From a checkpoint of a small mixture-of-experts model trained on Wikipedia.
Size: 9 layers, width 448, 38.7M parameters.
Experts: 96 squared ReLU neurons an expert, a softmax router.
Training: 339M tokens, 5217 steps.
Below are experts of layer 5 (counted from 0) of a mixture-of-experts language model. Rows are named router (the router's row for the expert), up (a neuron's input weights, with its number), down (a neuron's output weights, with its number) and show model dimensions 112-223. Each number is 50 + 15 x the weight over its row's rms, rounded and kept within 0 to 99.
Before each expert's rows: "gets" lists some tokens that make up at least twice as much of what it gets as of all text. This comes from a sample of Wikipedia text that the model never trained on. Tokens count by the router's weight.

# expert 29
gets: " ", " a", "is", " $", " one", " years"
router:54 50 33 42 49 59 53 48 48 49 52 29 54 16 57 73 31 52 48 56 24 53 54 60 65 30 25 49 62 55 40 45 54 47 36 31 70 19 46 66 35 34 48 64 23 55 48 43 51 50 63 53 30 69 61 70 74 50 65 26 65 53 38 35 68 72 35 60 60 43 40 73 15 59 50 60 38 54 70 59 36 75 73 51 38 44 42 74 62 51 64 17 47 46 80 61 67 50 89 68 49 56 50 67 39 53 34 18 63 85 25 47
up0:44 38 31 60 58 55 53 51 66 24 29 65 72 34 32 23 49 48 73 29 68 31 54 64 38 56 63 48 44 55 46 32 56 50 54 54 30 60 43 21 48 59 54 43 62 41 70 31 75 65 49 49 41 70 38 37 74 50 20 40 36 52 70 54 42 42 30 37 63 76 67 65 48 36 39 87 64 52 28 67 57 62 37 56 20 60 64 33 52 28 59 39 33 52 73 59 57 51 64 54 64 37 77 54 65 80 42 39 53 55 33 60
down0:87 53 34 46 41 66 48 42 59 60 29 34 36 59 52 58 19 14 58 24 43 48 50 26 48 38 45 82 83 66 42 40 26 59 50 70 33 45 35 60 62 53 54 51 59 39 36 39 34 56 34 48 48 53 74 47 51 72 58 58 46 43 31 49 17 38 40 48 76 69 12 66 65 54 58 69 43 41 62 52 48 40 25 58 46 58 23 43 26 47 39 28 46 60 52 37 25 54 65 48 41 42 54 64 75 64 23 42 44 58 38 42
up1:64 26 61 56 61 37 37 45 60 72 52 50 21 46 45 66 62 33 69 58 29 38 19 60 35 68 52 63 65 56 64 38 67 48 61 38 48 50 63 58 72 47 51 46 38 67 49 52 53 39 46 46 32 45 41 46 39 50 49 39 52 35 48 42 53 64 71 66 60 91 27 67 48 69 52 39 31 67 36 55 76 56 75 48 40 49 41 55 39 29 41 24 07 48 43 34 51 27 47 24 31 51 39 46 58 42 50 58 62 48 49 71
down1:23 52 46 49 46 49 45 33 35 45 53 62 60 76 46 51 39 46 48 44 54 63 71 44 46 48 55 82 33 40 65 26 67 35 51 36 42 76 52 70 65 48 44 72 72 46 59 51 43 38 63 35 52 55 45 46 29 38 62 32 58 60 54 33 39 51 78 48 57 51 66 38 36 53 25 31 51 67 39 46 58 40 45 28 57 44 17 72 27 50 62 23 39 20 54 36 26 62 56 46 37 69 42 36 58 44 73 79 71 51 52 62
up2:72 45 64 34 54 32 48 35 59 70 33 54 56 42 55 56 37 44 28 40 26 55 21 43 49 61 43 42 42 47 54 41 45 69 40 54 57 49 40 57 65 64 32 47 11 49 37 26 21 67 58 53 42 54 45 53 64 50 41 75 43 37 59 42 43 36 48 69 37 44 68 49 71 51 54 25 49 48 53 47 68 19 61 65 71 48 39 45 49 72 47 49 56 34 45 49 38 75 47 26 64 30 34 66 49 45 58 12 52 73 57 55
down2:27 39 59 31 37 34 65 26 22 59 48 61 66 40 57 45 35 38 20 54 64 55 41 68 64 34 39 70 23 43 75 49 45 77 20 70 37 32 36 53 68 59 54 58 72 56 69 26 56 82 31 44 59 58 58 47 23 52 18 42 63 31 63 63 27 52 48 55 60 37 64 28 47 58 48 56 38 47 59 47 47 64 58 69 60 44 50 52 58 27 67 57 78 65 56 55 47 94 37 43 37 62 65 61 58 43 50 48 60 51 36 38
up3:27 47 71 60 51 37 51 47 30 53 60 55 46 45 31 75 51 41 46 47 52 47 53 33 66 21 48 44 51 45 43 52 63 42 57 64 40 14 66 50 51 62 47 51 66 69 71 52 61 77 19 38 55 74 50 70 81 88 48 60 39 28 57 66 48 33 51 53 64 50 58 81 50 49 33 58 37 77 67 71 45 52 61 53 49 54 70 64 40 38 46 30 71 31 37 50 50 45 81 40 36 34 42 15 41 24 76 40 56 65 56 55
down3:61 58 72 54 46 60 71 53 36 46 71 44 44 54 60 48 28 80 50 58 36 45 47 36 43 50 45 65 73 55 77 38 65 40 49 33 50 60 54 41 66 37 53 37 94 53 31 72 54 37 36 36 43 40 69 44 50 43 69 29 44 69 60 74 71 26 46 45 61 51 41 39 33 51 29 55 45 62 43 62 51 64 25 49 26 26 54 64 64 33 76 55 36 62 58 53 74 61 40 37 71 39 84 11 56 35 63 46 59 64 34 46
up4:27 54 30 33 50 53 69 58 49 51 39 83 23 39 62 52 66 54 57 40 40 45 68 57 59 56 62 66 48 30 75 29 40 69 29 41 34 71 30 61 66 62 43 35 81 38 51 41 59 64 43 59 60 42 50 35 58 54 75 55 65 68 32 49 58 54 64 29 56 22 57 45 43 45 61 32 46 42 41 57 59 45 60 43 61 20 31 41 21 54 43 28 69 49 67 40 49 54 62 47 49 55 50 48 70 54 79 58 51 47 39 51
down4:64 43 80 25 49 69 29 60 43 72 40 58 64 55 63 37 69 69 83 52 44 39 52 52 72 19 43 35 55 38 69 44 56 33 36 67 63 66 39 35 54 80 15 57 58 54 40 32 39 48 47 38 37 48 41 12 55 56 37 46 50 64 85 40 43 65 31 54 46 71 54 52 65 50 44 28 41 33 36 53 64 48 56 56 75 65 73 38 11 76 47 53 64 47 58 43 47 61 72 69 58 66 40 27 43 85 63 67 18 48 50 26
up5:23 67 50 58 41 50 56 62 60 43 23 73 39 54 36 59 46 45 58 54 55 44 33 52 52 44 33 38 68 34 58 28 49 55 28 39 55 66 13 44 43 52 34 38 50 43 48 58 31 70 21 83 58 64 52 36 64 20 70 62 41 54 67 27 43 60 46 58 49 64 63 41 27 48 46 70 50 65 34 68 16 64 48 86 36 38 46 64 76 56 49 50 23 51 67 37 31 58 55 35 51 63 60 66 59 43 76 70 49 72 41 62
down5:42 88 60 68 62 35 58 45 45 35 78 35 52 58 63 43 46 45 63 42 45 66 66 60 42 49 67 39 61 73 68 32 47 57 66 23 60 77 58 32 68 46 61 41 47 48 49 54 51 77 57 72 58 89 65 64 61 62 37 51 70 58 35 24 31 45 60 61 38 58 15 55 42 33 50 60 45 75 82 48 52 45 36 44 50 41 22 66 76 49 23 61 48 60 57 46 47 40 34 49 65 49 45 68 44 34 75 40 39 60 28 69
up6:38 39 69 51 68 26 41 41 74 52 35 51 52 60 34 50 37 51 21 47 06 73 57 49 74 61 72 38 27 34 59 39 55 41 65 39 42 61 41 31 61 41 62 44 63 39 44 58 38 36 52 57 50 63 70 83 49 50 54 36 55 44 44 51 49 50 46 57 64 57 37 67 51 68 63 26 40 50 35 37 37 38 70 75 40 56 29 86 50 35 40 42 26 34 55 54 53 59 57 63 39 68 34 35 66 69 53 34 66 45 49 43
down6:42 78 44 50 38 40 48 35 39 34 33 52 46 44 44 68 57 40 52 50 33 46 51 26 78 52 77 46 50 76 39 56 40 60 47 48 27 65 30 55 80 40 73 46 62 57 45 71 50 41 19 57 54 70 52 42 58 70 27 56 39 25 53 43 60 78 50 46 54 39 63 31 43 47 67 50 31 54 86 46 22 37 44 21 66 50 67 16 53 70 38 48 54 71 51 54 61 47 67 59 57 50 64 13 42 67 46 11 51 53 50 56
up7:43 54 48 50 35 68 44 32 51 15 49 62 60 55 63 55 33 31 67 42 54 46 31 45 49 32 62 55 55 49 48 43 64 57 42 33 43 72 59 61 40 16 57 20 46 48 65 37 38 45 24 36 56 43 65 44 62 72 56 20 49 55 61 45 78 33 49 34 84 42 33 71 47 41 40 65 78 47 34 33 51 40 47 35 47 29 67 70 60 20 65 42 35 41 58 51 02 36 44 58 39 54 56 28 47 33 37 50 29 60 76 49
down7:54 35 62 47 48 62 33 45 47 59 61 63 37 46 39 36 36 65 48 66 71 57 43 60 66 34 40 48 38 81 35 25 40 49 45 59 37 37 58 57 49 46 73 30 36 59 39 61 41 31 53 63 58 71 38 70 24 31 41 57 44 38 59 49 31 69 97 52 46 53 26 58 66 51 56 40 53 60 34 49 53 54 68 55 46 49 49 41 28 48 41 46 72 39 35 28 47 47 49 55 38 48 69 46 54 42 64 41 48 62 74 56
up8:47 42 63 20 46 46 47 35 61 58 50 71 70 45 58 44 60 50 57 27 22 51 48 24 58 45 53 36 73 88 19 47 20 42 54 48 59 47 60 23 28 49 37 42 30 46 82 54 58 40 58 90 50 60 42 77 46 51 52 48 62 19 51 88 68 29 41 37 42 70 58 64 49 52 54 29 55 43 58 40 49 54 47 38 52 28 59 86 61 51 40 32 96 50 37 65 56 75 60 52 70 57 29 65 48 53 55 74 64 69 35 41
down8:53 34 60 34 78 67 30 48 45 64 54 29 50 44 56 62 44 46 50 59 55 59 24 32 78 35 54 55 52 21 55 53 66 43 44 55 53 45 54 27 47 63 50 62 29 44 46 42 43 56 67 55 60 80 48 56 46 63 40 63 34 26 57 59 35 51 57 51 53 51 57 59 62 57 37 48 54 50 63 44 30 67 68 58 67 47 58 57 62 50 40 55 61 57 45 64 42 34 58 23 40 38 27 14 26 37 62 80 43 52 74 66
up9:32 42 65 43 66 51 22 49 50 60 64 44 68 39 68 61 67 48 38 16 55 38 35 64 73 39 33 58 66 69 36 42 15 68 22 19 62 54 59 60 32 66 47 51 35 73 77 61 76 48 85 56 44 60 48 36 38 37 38 40 42 28 81 32 47 68 59 43 29 50 39 67 44 39 58 26 35 57 35 57 80 34 36 62 52 70 41 33 50 33 78 57 81 26 81 56 42 43 57 58 35 71 40 66 58 77 55 28 29 79 44 42
down9:35 60 36 49 59 63 47 31 61 71 45 32 39 54 63 37 40 56 53 51 54 44 67 55 37 49 41 66 64 49 25 88 35 42 50 61 59 38 69 35 34 75 37 64 49 44 35 68 68 39 43 22 55 52 42 39 41 72 39 10 71 69 50 44 44 64 77 49 53 99 89 47 48 44 56 64 51 65 54 49 63 31 10 44 66 63 28 77 67 57 47 36 63 81 12 67 66 60 49 54 44 39 45 51 54 65 76 66 47 52 66 66

# expert 7
gets: ".\n\n", ".", "\n\n", "\n", "==\n", " s"
router:73 65 34 40 57 46 63 59 66 59 62 40 37 69 68 44 32 76 28 69 38 40 54 82 39 34 62 41 50 32 52 44 62 39 49 48 33 47 66 46 33 31 55 74 72 88 61 39 77 44 28 70 77 69 47 50 57 80 66 26 71 24 70 49 64 54 46 43 37 46 61 41 83 43 42 46 49 36 63 57 67 43 64 34 76 53 24 22 31 43 54 51 77 54 54 52 50 56 46 16 56 71 52 46 66 34 53 50 58 47 62 49
up0:66 57 45 34 47 47 34 53 50 78 84 28 49 30 75 27 29 70 42 49 29 55 54 82 59 62 56 76 36 44 12 35 64 54 63 72 54 70 68 60 46 60 73 72 48 60 56 34 48 61 31 37 42 17 38 57 62 47 68 99 51 43 47 63 53 53 60 41 48 57 55 51 53 48 24 53 67 32 19 40 43 22 52 57 49 25 48 25 72 52 39 79 61 40 26 60 57 42 54 69 37 43 66 62 33 26 81 60 43 56 33 53
down0:58 51 46 43 25 73 51 64 50 52 34 33 26 34 18 68 45 25 64 61 53 55 71 41 38 49 90 72 73 29 61 57 32 53 43 35 40 75 64 58 46 63 57 55 48 42 46 56 32 61 58 52 49 57 37 56 49 50 73 69 43 37 36 52 54 36 44 44 51 60 38 45 53 64 55 42 29 37 47 77 41 29 24 34 59 69 61 64 47 37 58 23 66 35 68 39 57 42 50 90 23 66 45 52 73 27 36 73 32 49 53 45
up1:57 30 44 37 42 42 55 59 47 40 54 61 76 68 25 49 24 70 45 50 61 35 46 41 75 35 31 40 34 82 56 83 62 37 46 61 61 67 33 42 64 57 47 54 31 45 49 28 53 43 57 46 59 57 42 46 32 91 69 60 63 49 57 61 57 54 45 67 34 49 57 64 39 52 42 71 42 39 55 63 56 60 63 55 21 28 69 27 45 20 56 45 61 37 62 55 25 52 40 43 09 28 54 24 68 50 51 83 42 61 71 21
down1:62 50 42 34 24 34 77 40 51 61 48 44 42 37 78 46 42 61 55 40 62 58 49 31 41 36 80 45 36 41 59 61 69 29 54 76 45 46 31 34 58 85 51 76 35 53 43 53 48 42 61 46 50 60 43 46 65 58 28 42 57 37 55 38 55 65 66 51 62 61 37 48 37 62 55 61 52 58 70 27 40 56 38 61 41 67 64 40 29 62 66 75 76 52 66 43 24 59 35 53 49 44 42 54 40 75 43 59 45 60 34 31
up2:44 34 40 54 29 41 38 72 47 26 14 37 59 40 24 58 56 59 45 45 20 38 32 58 33 48 44 56 68 15 63 64 39 73 71 20 63 36 69 66 27 56 55 01 50 64 35 63 26 44 67 56 58 36 31 36 57 54 65 60 54 68 55 67 63 51 57 38 22 60 28 33 74 45 77 44 30 44 72 47 25 74 60 58 55 61 34 54 56 65 46 41 54 32 48 68 43 69 60 50 49 53 27 26 62 26 44 59 67 40 51 58
down2:51 47 65 45 93 44 50 69 40 50 48 67 35 60 71 50 66 23 73 41 51 40 61 28 74 59 76 70 58 33 59 65 69 59 43 69 39 41 84 42 65 53 53 28 40 64 36 75 55 62 44 60 73 48 40 63 59 28 58 43 51 65 76 41 53 62 76 31 56 55 42 36 68 46 54 33 45 33 69 53 40 50 50 56 54 43 51 57 48 49 65 55 68 52 57 41 62 58 45 43 36 59 31 36 36 50 49 94 39 66 16 27
up3:59 42 60 51 54 58 61 55 63 51 44 46 25 76 72 49 32 57 43 88 48 56 20 49 35 30 57 50 54 54 38 66 58 37 31 75 33 57 63 40 27 70 48 46 73 39 52 57 65 77 48 38 54 53 52 69 14 48 61 54 33 39 29 48 63 59 64 43 83 67 57 60 70 56 39 46 55 54 54 13 39 28 95 43 43 51 50 51 66 29 50 32 56 22 36 66 13 47 46 54 27 33 44 68 54 44 34 31 69 33 54 61
down3:57 48 44 56 62 31 56 64 45 61 46 46 34 51 48 40 41 91 44 51 71 43 40 42 99 35 33 58 45 59 54 44 49 93 44 77 45 71 54 66 68 78 51 62 64 55 43 32 45 53 30 62 62 51 33 64 68 63 54 49 69 61 58 41 73 28 38 56 71 21 50 49 60 23 43 47 41 44 62 44 45 68 51 47 32 63 53 55 64 43 56 55 59 69 67 42 72 57 36 55 14 46 16 39 64 53 43 41 64 23 67 45
up4:68 43 67 44 67 52 68 56 45 24 41 72 53 59 59 48 42 48 47 30 22 55 46 57 58 37 58 75 59 81 42 59 69 57 51 25 48 35 62 40 63 57 49 53 41 38 43 67 57 56 42 29 41 66 34 46 59 40 52 19 58 52 28 39 66 12 53 55 53 65 55 56 22 41 57 48 67 49 33 51 53 68 51 74 39 36 59 61 43 63 41 47 52 28 48 59 49 48 49 58 68 56 52 62 50 52 35 39 53 75 63 50
down4:61 55 76 57 37 61 63 66 45 22 41 41 63 49 74 14 66 29 44 44 58 57 33 49 71 54 29 65 54 37 99 31 57 44 49 78 32 49 26 73 49 48 48 19 28 30 53 60 65 60 35 54 50 62 40 50 81 35 28 72 42 46 43 37 60 42 71 53 77 28 52 38 72 36 57 42 54 47 73 64 16 72 47 29 49 74 56 62 53 46 37 42 48 27 66 41 67 42 45 71 65 83 31 65 55 59 54 15 31 66 30 31
up5:38 29 52 47 57 67 64 36 47 41 50 57 59 30 42 87 29 47 59 39 23 79 59 82 67 53 43 40 29 55 51 99 68 43 52 56 35 45 41 62 27 42 61 31 28 42 48 59 48 61 65 36 43 50 59 55 65 55 39 60 75 45 52 60 40 39 55 56 44 52 59 59 54 48 41 39 61 65 45 75 40 64 91 45 28 46 71 86 41 38 38 28 33 45 48 44 73 99 55 36 44 64 21 04 22 39 35 58 67 81 49 55
down5:49 39 22 00 86 60 59 13 55 26 63 51 51 62 28 54 61 60 82 54 66 38 50 37 25 46 62 38 51 47 58 62 35 08 36 38 43 57 55 72 46 70 40 48 66 26 46 72 62 40 41 35 13 62 44 53 48 73 33 61 59 61 41 45 57 36 76 51 58 77 49 59 58 54 33 64 31 58 53 48 58 33 66 13 30 27 57 39 24 18 66 52 58 34 50 47 44 29 80 29 45 49 38 51 59 35 38 50 57 75 48 87
up6:54 50 52 41 42 41 71 08 52 69 48 63 63 37 34 50 61 65 49 44 29 38 49 35 56 48 35 44 46 50 29 76 55 58 52 41 53 32 50 82 82 72 55 58 71 52 54 39 67 68 56 60 68 48 47 42 16 37 53 56 66 59 62 62 70 49 77 42 49 52 49 66 63 40 71 61 71 68 48 39 55 54 73 34 63 29 67 47 37 40 62 50 29 62 47 66 44 69 56 39 37 56 35 44 51 39 35 41 20 33 72 72
down6:62 38 39 17 55 42 55 38 58 67 32 52 50 55 41 53 23 37 44 58 39 36 49 41 30 58 65 54 60 55 51 57 67 99 40 15 46 53 55 51 29 36 38 68 65 48 43 40 69 46 53 53 56 62 73 62 50 47 51 69 24 32 34 26 54 59 49 36 78 46 50 41 61 41 28 50 74 61 60 40 42 37 51 27 49 30 34 30 35 52 52 60 51 60 40 61 78 28 61 61 48 19 43 54 44 79 77 28 66 51 60 37
up7:44 78 45 62 72 69 56 41 24 44 48 48 61 71 45 76 68 51 53 46 26 40 59 49 60 41 78 50 44 49 75 42 44 67 67 42 60 24 65 53 38 53 76 50 58 67 50 40 46 99 42 48 71 61 62 29 70 52 71 57 49 32 59 60 24 51 48 39 62 42 46 59 52 45 52 30 37 39 44 34 65 62 71 16 64 05 61 47 54 41 39 74 56 54 64 63 42 34 42 47 63 56 44 98 36 47 44 46 31 52 58 49
down7:44 28 36 75 62 36 52 56 42 60 74 89 27 54 67 48 44 20 33 48 42 77 45 80 65 57 55 61 17 55 43 81 45 93 69 53 51 44 39 87 55 37 44 56 51 65 63 39 53 36 67 30 61 68 64 11 76 75 62 30 57 44 79 42 62 85 52 60 45 45 45 61 77 68 42 38 60 43 43 56 66 40 50 37 64 31 56 67 63 34 47 32 56 66 46 38 38 60 36 58 60 50 20 45 08 29 25 43 39 28 43 61
up8:51 34 35 59 44 46 59 51 41 30 41 34 79 38 45 57 24 56 46 57 22 25 56 43 37 61 52 53 58 49 51 13 48 50 38 64 48 51 39 41 33 68 49 49 40 61 21 63 46 46 38 41 43 59 21 54 51 58 76 61 48 47 78 62 31 58 23 42 18 45 41 46 75 14 50 50 53 74 52 46 39 39 43 61 44 72 31 48 56 62 43 41 39 65 60 52 39 40 37 49 61 51 52 37 77 40 52 64 63 48 91 60
down8:61 37 41 62 78 41 35 46 37 21 51 45 60 46 55 38 23 49 35 64 70 71 43 48 42 35 43 33 31 30 65 06 78 60 38 66 37 43 32 44 80 41 47 46 44 56 54 55 45 67 37 43 72 43 51 58 50 45 52 49 21 43 51 62 32 44 36 56 53 70 22 22 64 46 62 47 51 44 64 62 33 75 61 63 50 27 62 77 47 62 56 33 40 52 76 60 45 54 53 61 63 22 53 39 59 50 49 74 56 60 64 48
up9:68 46 12 53 34 36 66 34 37 43 52 79 47 55 56 50 47 78 37 50 50 31 42 69 69 47 62 32 54 51 29 71 68 57 43 55 45 47 56 78 64 65 59 59 50 58 70 38 61 29 42 53 26 52 82 58 53 37 25 49 38 54 53 52 56 12 59 45 41 42 39 30 33 42 75 73 79 43 65 34 52 48 61 52 63 35 35 43 54 48 62 47 71 32 60 79 41 75 51 43 60 14 80 65 36 45 68 62 54 43 55 50
down9:85 51 53 51 58 50 43 45 53 47 78 42 65 36 53 54 35 40 42 29 40 37 51 56 83 40 63 54 54 37 59 44 66 80 27 27 46 45 54 68 30 44 53 52 57 72 57 60 51 49 81 55 47 56 38 47 54 51 48 25 34 60 47 49 49 42 51 51 53 54 69 28 60 59 56 27 78 53 45 66 45 45 30 58 50 32 71 65 86 55 52 72 38 46 58 69 45 68 51 42 73 61 38 59 24 72 69 40 14 58 65 44

# expert 22
gets: " to", " was", " had", " in", " he", " at"
router:61 87 43 42 53 76 54 66 53 33 54 40 31 58 61 67 52 48 40 38 54 45 41 61 40 65 45 10 27 42 77 19 28 39 27 42 47 25 38 41 77 19 32 67 69 33 60 67 49 49 66 26 30 88 62 49 61 32 52 59 46 67 53 45 36 71 52 59 65 43 51 73 55 51 37 50 77 48 46 74 44 36 25 60 62 50 65 26 47 31 49 51 81 51 44 55 53 26 42 45 28 73 48 43 81 29 33 45 45 45 50 67
up0:57 25 37 36 36 31 36 34 70 38 56 45 43 52 78 70 41 50 52 53 65 66 58 44 36 62 45 57 54 65 59 22 50 42 42 64 43 49 54 51 51 38 52 47 44 45 42 30 32 13 45 51 52 69 63 38 47 43 51 60 65 54 93 70 26 42 49 52 32 64 36 80 41 68 58 39 30 49 21 47 37 28 41 48 54 65 53 53 78 44 51 47 64 46 70 82 33 48 41 34 38 71 30 51 72 54 64 68 61 42 68 72
down0:59 59 44 43 62 26 66 35 28 50 46 43 45 67 49 66 76 54 73 38 32 17 40 41 43 43 70 38 62 52 54 22 48 44 36 12 61 61 33 37 36 18 48 14 16 56 42 67 49 37 16 62 24 37 85 41 44 47 52 57 48 55 16 17 69 48 59 42 18 34 53 67 41 53 10 41 43 61 32 47 43 70 59 57 29 49 58 47 67 56 58 37 80 53 46 27 40 38 42 48 38 50 24 77 49 40 57 68 46 69 49 52
up1:68 88 25 54 27 61 46 59 52 70 52 19 50 48 43 55 74 49 64 56 20 55 57 41 50 55 35 40 45 48 45 42 84 34 54 57 40 37 47 31 66 56 54 59 63 52 36 24 52 50 49 76 73 44 58 40 49 55 61 68 29 51 81 46 54 50 58 80 36 23 50 94 60 64 60 46 47 51 43 43 62 41 58 47 27 25 40 65 05 35 39 50 45 40 30 41 53 43 43 54 27 35 65 53 49 49 57 66 29 61 66 41
down1:53 43 12 48 64 65 15 62 49 51 59 50 61 52 67 59 88 35 64 45 41 72 65 47 59 46 19 44 39 76 46 65 67 28 48 71 31 29 72 60 57 48 55 35 26 55 44 70 66 40 54 57 59 86 24 40 25 57 49 37 64 31 42 29 38 47 55 48 34 61 60 47 27 19 52 19 47 41 44 48 56 34 45 32 39 54 65 40 74 78 39 64 21 28 34 59 47 54 30 63 50 40 41 78 51 63 51 40 32 81 52 31
up2:36 59 81 54 48 60 33 39 79 59 47 36 25 58 42 45 52 57 60 69 51 36 70 39 71 57 61 22 50 47 59 49 55 12 52 42 70 46 27 36 59 42 34 00 47 33 94 49 67 45 65 41 58 62 33 65 68 36 40 32 54 53 67 72 33 42 25 29 61 25 61 43 44 47 49 28 47 57 52 42 41 54 43 35 25 56 43 58 52 32 50 74 58 29 53 40 34 36 31 37 37 60 42 46 81 71 54 60 31 61 61 46
down2:43 44 64 51 30 89 40 48 47 62 57 38 44 28 50 38 81 38 52 62 41 39 32 83 26 43 66 51 42 77 33 48 46 55 32 61 51 26 53 48 68 42 50 66 73 28 75 61 40 24 27 51 53 38 39 73 59 42 60 51 31 76 50 56 53 40 49 26 43 67 65 34 31 16 49 46 81 57 70 78 49 55 46 53 66 58 64 61 82 65 28 35 55 59 56 43 67 45 27 22 48 66 48 47 56 58 59 25 42 62 35 52
up3:68 66 44 45 55 48 40 38 50 39 48 44 52 79 44 89 74 29 37 29 46 42 21 46 56 50 80 48 37 63 40 47 70 52 59 34 43 60 61 62 47 47 64 56 43 78 41 90 70 65 61 60 67 57 33 30 40 26 59 41 50 47 24 51 61 42 43 41 47 68 58 72 46 35 21 49 53 58 50 51 48 50 60 63 35 62 73 63 48 41 29 56 59 51 52 83 65 96 23 46 40 55 50 22 60 50 43 55 68 30 53 87
down3:23 43 41 68 44 28 64 63 66 38 41 66 51 59 65 47 47 86 64 48 15 44 35 23 37 18 60 54 25 72 21 79 42 70 46 50 36 59 23 51 71 45 64 50 73 41 73 54 10 33 40 58 49 52 49 58 49 39 41 45 53 43 57 23 50 60 61 45 51 55 60 51 51 53 40 42 53 36 53 49 49 55 47 47 49 61 26 63 76 79 69 39 47 64 54 39 42 45 56 57 48 37 36 48 40 59 45 70 55 49 45 55
up4:43 99 33 54 45 40 34 61 51 77 72 55 49 82 67 57 49 64 52 68 41 61 51 65 41 76 37 61 77 39 45 21 53 31 64 58 60 42 55 38 51 45 39 57 75 48 66 67 43 28 49 61 44 64 68 61 68 38 29 24 12 68 65 77 52 32 41 56 59 39 44 56 57 73 20 74 47 51 59 12 59 54 41 39 50 61 41 49 55 54 47 65 60 50 65 44 47 46 44 30 35 57 62 64 51 46 38 50 38 56 68 64
down4:67 51 67 43 53 64 59 29 31 72 58 46 16 47 59 59 40 35 52 58 58 14 56 49 63 58 65 55 49 33 32 58 48 37 50 50 46 56 56 03 52 48 37 71 37 49 75 62 58 48 70 41 53 58 16 48 62 71 38 47 65 66 69 63 34 41 69 56 31 55 07 47 43 36 47 31 64 50 47 53 61 62 48 04 43 54 63 63 35 63 59 65 42 32 63 30 67 54 54 45 30 68 26 67 62 46 29 72 53 36 44 50
up5:44 70 28 62 73 37 48 56 66 12 42 72 30 38 61 56 51 59 57 58 59 63 35 44 46 23 45 64 43 59 31 41 60 41 59 39 62 32 47 69 69 48 40 55 49 62 31 43 58 56 64 46 30 70 63 28 58 30 38 38 57 38 51 55 18 84 40 39 36 60 54 54 28 64 54 47 56 44 23 04 59 08 40 51 30 44 56 25 41 26 54 35 48 45 40 71 55 32 42 11 73 43 34 36 54 63 42 58 57 37 70 56
down5:43 30 49 59 44 50 46 58 57 34 47 23 54 48 37 47 72 51 24 73 62 25 54 59 22 45 44 45 51 34 50 58 30 35 23 60 30 44 52 60 47 62 61 56 51 44 73 51 40 61 17 67 61 36 49 29 47 79 38 51 44 54 54 33 64 50 70 62 54 59 41 98 33 88 50 57 60 40 70 40 67 51 40 49 45 42 55 58 80 63 38 55 79 41 43 71 39 32 52 32 44 66 71 35 50 75 53 58 40 55 40 92
up6:61 43 31 53 45 85 41 51 47 71 63 35 32 59 25 39 69 38 53 62 46 68 33 40 41 40 55 52 45 32 27 51 65 59 31 46 79 59 40 65 61 32 07 40 33 59 41 32 60 39 74 39 60 43 53 75 35 21 42 45 44 80 25 52 49 29 60 59 33 26 54 47 55 52 60 54 35 52 24 46 45 39 41 64 19 57 55 65 43 40 39 59 68 83 45 84 23 47 37 60 25 30 37 64 46 53 54 62 36 39 76 52
down6:46 26 48 37 51 39 40 50 47 84 39 53 47 37 52 48 55 34 54 56 62 43 29 43 37 48 50 57 60 40 34 40 67 62 61 95 51 40 57 47 14 81 38 49 49 83 46 82 51 68 58 23 64 65 62 52 72 47 53 47 52 43 82 45 61 57 41 49 25 57 45 51 46 58 45 66 39 59 44 53 82 40 46 64 73 54 58 55 20 61 39 70 62 71 66 08 30 45 28 44 34 29 50 58 45 77 55 59 56 63 39 53
up7:58 64 54 62 59 38 50 58 61 60 81 41 49 55 37 70 49 48 56 47 42 43 55 46 41 54 39 54 34 22 49 35 65 64 64 65 46 71 39 27 60 45 00 27 49 39 38 47 44 55 44 77 42 53 24 38 29 58 51 53 25 48 29 45 30 63 77 76 44 43 23 32 69 42 45 70 66 56 10 44 37 29 39 77 56 66 63 65 45 53 47 68 48 58 48 29 53 63 46 30 28 36 37 46 59 45 44 38 78 41 45 50
down7:43 81 56 70 26 52 47 64 54 55 77 77 37 38 52 16 55 45 62 58 52 82 70 71 21 45 33 35 60 36 89 42 73 35 52 41 48 70 67 44 46 23 56 45 48 64 52 32 28 59 55 30 85 61 54 25 48 79 59 30 59 42 25 36 35 56 32 59 27 61 51 52 75 53 33 38 70 28 56 50 39 16 57 77 50 37 29 33 46 46 59 60 24 67 40 61 49 42 49 42 28 78 60 67 54 23 43 32 47 53 41 32
up8:65 63 51 50 53 52 34 27 68 17 36 33 78 53 40 68 65 30 70 47 35 21 65 27 43 35 44 51 38 57 55 34 68 56 60 56 86 47 37 25 49 32 43 44 35 52 70 58 54 69 39 57 30 72 55 60 48 51 48 65 23 58 39 42 57 15 63 62 38 61 35 39 81 35 46 47 25 68 53 57 63 51 44 57 45 45 41 93 45 33 54 45 64 54 55 72 24 63 50 48 74 37 48 56 66 80 44 69 51 60 41 49
down8:65 63 64 45 58 55 56 57 41 55 52 05 69 45 35 62 45 26 45 62 30 42 70 57 91 55 40 33 43 12 58 57 58 31 43 63 52 57 35 63 40 57 38 92 63 46 16 38 33 54 48 45 16 56 63 63 48 42 61 42 64 40 66 50 37 27 71 38 25 50 51 33 64 39 58 43 21 87 54 45 57 49 26 00 56 26 66 73 68 61 28 61 50 53 32 49 48 29 50 27 16 36 59 47 47 48 62 51 65 55 39 42
up9:45 44 34 30 36 37 50 38 44 71 36 69 51 50 41 83 48 43 42 63 56 20 53 36 39 56 44 41 33 43 64 66 49 51 35 65 68 51 30 73 48 43 52 32 10 46 68 38 20 60 54 39 63 72 14 55 37 50 54 62 50 69 21 28 49 66 56 59 41 54 52 62 29 71 33 66 16 64 34 50 33 54 48 60 27 21 39 43 69 56 26 45 37 44 42 65 54 85 31 45 34 46 50 45 24 36 52 49 39 62 63 65
down9:48 75 77 84 48 46 54 73 24 74 61 47 66 54 18 31 54 49 34 51 48 63 41 66 64 72 25 47 47 49 59 58 64 60 48 45 82 40 58 57 54 62 52 41 66 48 54 24 45 86 53 58 59 37 75 36 50 81 45 40 61 56 33 45 41 40 21 82 35 44 46 44 46 29 63 56 47 58 04 57 52 66 79 58 53 70 43 62 51 49 45 37 56 21 71 53 37 64 42 42 54 47 47 49 50 47 76 37 53 58 77 41